From a checkpoint of a small mixture-of-experts model trained on Wikipedia.
Training: a variant of Adam for the experts, 335M tokens, 10224 steps.
Below are experts of layer 4 (counted from 0) of a mixture-of-experts language model. Rows are named router (the router's row for the expert) and show model dimensions 256-383. Each number is 128 + 24 x the weight over its row's rms, rounded and kept within 0 to 255. Numbers have three digits each.
After each expert's rows: "comes before" lists some tokens at least twice as common just after its tokens as in all text. This comes from a sample of Wikipedia text that the model never trained on. Tokens count by the router's weight.

# expert 12
router:126110092113112134097095121122144119168101147159128173148129105153103139117099157152135110113128155083114146120150122116105109142146218149122202137138136166164137111129155121127104170119130155116136147148097119119113119116145127116116144148158162123152104151137156085177098122191118152150149167075126168154142092144136112122105134105110136123124103116150112147140140148115127148111135
comes before: " a", " to", " in", " the", " by", " not"

# expert 3
router:105136139121144103111128153132154105099171096136105137139123117092149148092117107109107109137126156113112118127120130120118114137158120149127099155138108138094119087156120145102158110108114130141166127123155159141139111109114180183111161126130111139124141155140153115116104118118109144130123086141140116157122152145152137138063096087146087104116125130120140125085127138116137129169152
comes before: " the", " by", " to", " a", " in", " with"

# expert 8
router:144151119141102170103144167134153142106135146111101145106116159114110107096115129119108106154177108178088089142114131126137106157155131134134182150050146118157139138158138125100112157132138115127140107138136107134142119171156132117111119109092130102162134136146125136129122098131126084130123125143131110108116161106139128189136086094105124127143101091089113144170163142117151181117129
comes before: " |", ".", ";", "–", "The", " years"

# expert 20
router:150152144087141103089136109060119130148190143138111137119124155126140180103198117110174129108143125107121124173105137149123127142103120168147113171112123132132111115114098118138101108149176152110095146154151106146133138111130124099143106101088094135129155113137156144145099127153169104129105111136099134116102137101166149049099131137141129126098129137145122167130107147130153157112164
comes before: "9", "N", "8", "5", "4", "W"

# expert 17
router:154125140074143122141141158096161133126138149138155138157098133108118130111113143101135148141101116121092078148140095165119165115129137119137152171086163143098123082123157158120132138128133136168098130102122118128136106146181123111116113134189118173100166125141116095101131144134135171152064141111135116112141108134136130120170102145117093190121097102142149176108145137111148149114120
comes before: "0", "9", "\n", "–", "8", " States"

# expert 27
router:144154157150169139154112096085081127106109143124130131097170114156116136122179129121123135149080144091137096150117098124100109137165166119163134068101128104110114183119134124147108095105153112102177135147102119134144128136154125145176093121112122076133152126095162124114106144135161101163098109127075070088137167142114116123132130179126182094115110102156145113106137086124108109137116
comes before: " of", "s", ".", ",", " in", " and"

# expert 2
router:125147079181144130126143093129104138122122127151142114138122152142142131146120133128100151123126150127174137115083097152143119075114126148119184138123110103141092126146107140121095134132119149090097151156147151102134110096113118153152172140161120105133162113165109158101175089099111136121097125148147090153112134127164116161105138087131120128129166087139111121165156150118137164104133
comes before: "\n", " ", ":", " /", " a", "W"

# expert 9
router:139134136124141158124092153110126136109151128121159109146110120121127140122126109111161123112114130175161118112123151159147138120152135115140115110110115118146129103123087113107117115119108142095070151128126150131141120146131113111116150117133136170153126097121140133125119198050162116089116139141131097141116127040095160119114114120138109163162071126100158138129099104146103147150094
comes before: "-", "|", "\n", "==", "The", "==="

# expert 4
router:134148113108149125153166104112113098142144108121132104117119135149125102125139130170116160113077136136129090110140117080123124149128126177060107116163136075170159149095135146105095105103100159150125122148136130123068097119129107128137123098154103102089144130150142133118117119140140125127092121172093120139102146129113172134108123130127133105113103129163152143176168095116129089153139
comes before: "s", "ing", "ed", " to", " in", "er"

# expert 21
router:114152141156139120147090113101148152149147112148130083123101145106154140137132132128134133102150101208125135142122133101140074097133158128128145134136173120098125153101137149122147120155130160141118079065167143130121166100104158130156108123106110092130091114114097137153125098182137083172172120138126122168134140177142125131100133161191151157153129141122135140112062139058107123124114
comes before: ",", ".", " of", " and", " in", "ation"

# expert 25
router:103111171117113096120152089125141112153112144110103147095138145106124104169097131136139135093154153119132148097116135079151158110130112162140107079144115131115093133114158118125119153114161114092118179123133108136108116119144105150118154130139114141117089085184117161153138132084138104105167096103133112157135106124133136096125167090147118140143170128128146120159153136113112151142132
comes before: ":", "\n", " |", "ed", "---|---|---|---|", " •"

# expert 11
router:124137142104135128124159151157128101058135111164130108140142118093127104196108143142092131087124140109146120069091110140117183156124120155130157141067104120122138121151129124171132113133129125141110138123082119126193115110166113210094146140143124179153144107172100113158155138146172071147152146100157090121149118119130128154132110079077116119094144118130110136084154104105130128142171
comes before: " the", " a", " his", " be", " its", " their"

# expert 13
router:099172106107108124110147138168127136161121107115138114080134129157139094108119167108135119123091127091136119105116142178075155140127111116135143136149162161120135134155112161115118146086108129177121097129113115139167146128167075110121124097121088141116153152120109132141093152139138137157129110120118130130142095117122111119159085094094114137118131108091075122085136146114117124095115
comes before: "s", " the", " first", " own", " father", " death"

# expert 31
router:131129112107102145103098152102164136162137133098138143103170133171165188127171097143098134125156111101145139131158142125123108131157168107148110123122127157131150134105180094120118099143149099119155160147150097149105118148148129106160120133137113167123126161131137116118110141098132149109111101149112084182074109129161088145144071194145156101114112082175103138116105113093170115092101
comes before: "s", "\n", " of", ".", " in", " to"

# expert 7
router:138082111128128192129154157130111125147122137120169193137102098133100116131094113123102115151125131131149156146122074109155097104145160146161108139154137172124145112122132136154180146137116122122116100161149153115130088145153142124097092131132155152108184121095111107135142183156107116105102152138109124090123166138123085091109096163129142112098139141137186134147140136197144167158123
comes before: "0", "8", "9", "7", "1", "6"

# expert 15
router:154132137098154122127135092125114140085170081129133123114125129135121105154130116147123156077111085132129137137135091113163161159128096103105152133115121110160117149093114167123104145127113157154143166134133143134132141149144124117191154108124115136083120121125134082154147137156110145133125124123097131162102150087128141114112131098102121130159122108161099110116122097109147080117177
comes before: " ", "\n", " \"", " —", " $", " A"

# expert 16
router:157148150128121139133128098103109170132116137122131160139126138113142152125149137085126123106135131140109119122149143115127105126130141144080130116125126179176132160118137132151116150155112140111114145090135161090129114159144130103151089120095108111113121122114115116110081103141126117134112139103120099080112112105117138105105157105060129107102101121136147110138160126149166084115122
comes before: "1", "2", "9", "8", "born", "the"

# expert 22
router:122137128093118145138150143117150121169124114115118110129110115150097102097110093147146103112137139152111137131144170141090110132159170135116082137133098140085119131124096132153151146137152098105137167100131156092102117158151136124106084113129122090182121085133133096119122128128117157140135159124150124110141129161169094165185118110140097169128071113125164142101103118129103142138097
comes before: "0", " |", "9", "–", "4", "5"

# expert 18
router:149177107119108144085172092117129107099122141107108171108107099080138101126114111120146094116100095115160099119118119113108134094135144138095130093162108112094153114127120122110124141081126147138164103118133112087125119117141132179155117102163091113142115135154172088169160114161137107172143123156097118089133123114140124111127084160156148104143139122096145159145133126147153104129133
comes before: " ", " (", ";", " for", " Total", "%"

# expert 30
router:106115095130133099104105139133151128139104126132091142115174115159121120136153148104150123133118133099092112147142164171150144124140122063139137131128154121108136152177122117086125108116127133147114136158160152114162167120156107095093138123121097131135121096084124157104123092146115145147103156095096141130101122122119102110118154103112146128119152109157115135098077158142214139111167
comes before: "1", "0", "2", "3", "9", "4"

# expert 28
router:149085101135113137139117148149105114081128078109126084137098124116117148175152172122156097093123129148103119109044166137115123137144113159147103130088127107107115110125148125120104123155148100093123077131120203154131102160128124108140148148106182117137131137155131164117119130153138163099125178130124108096121118157097104118115112122110132130120207170108115116108128134120065112119090
comes before: " the", "\n", " The", " he", " it", " He"

# expert 29
router:119107112120110099146120153144119148125168124148151103136122144143173119113133066134130133140109150115100118130118147098152131125147137106131099129141127099118122097152105117133115123148153116157119133160167127116130125107125142151138101144136087182149116105133090152100140125154118190171142152079140145074150123113121134166107145192123154148104079149128079117167105142109109118132106
comes before: ",", " |", ")", "–", ".", "),"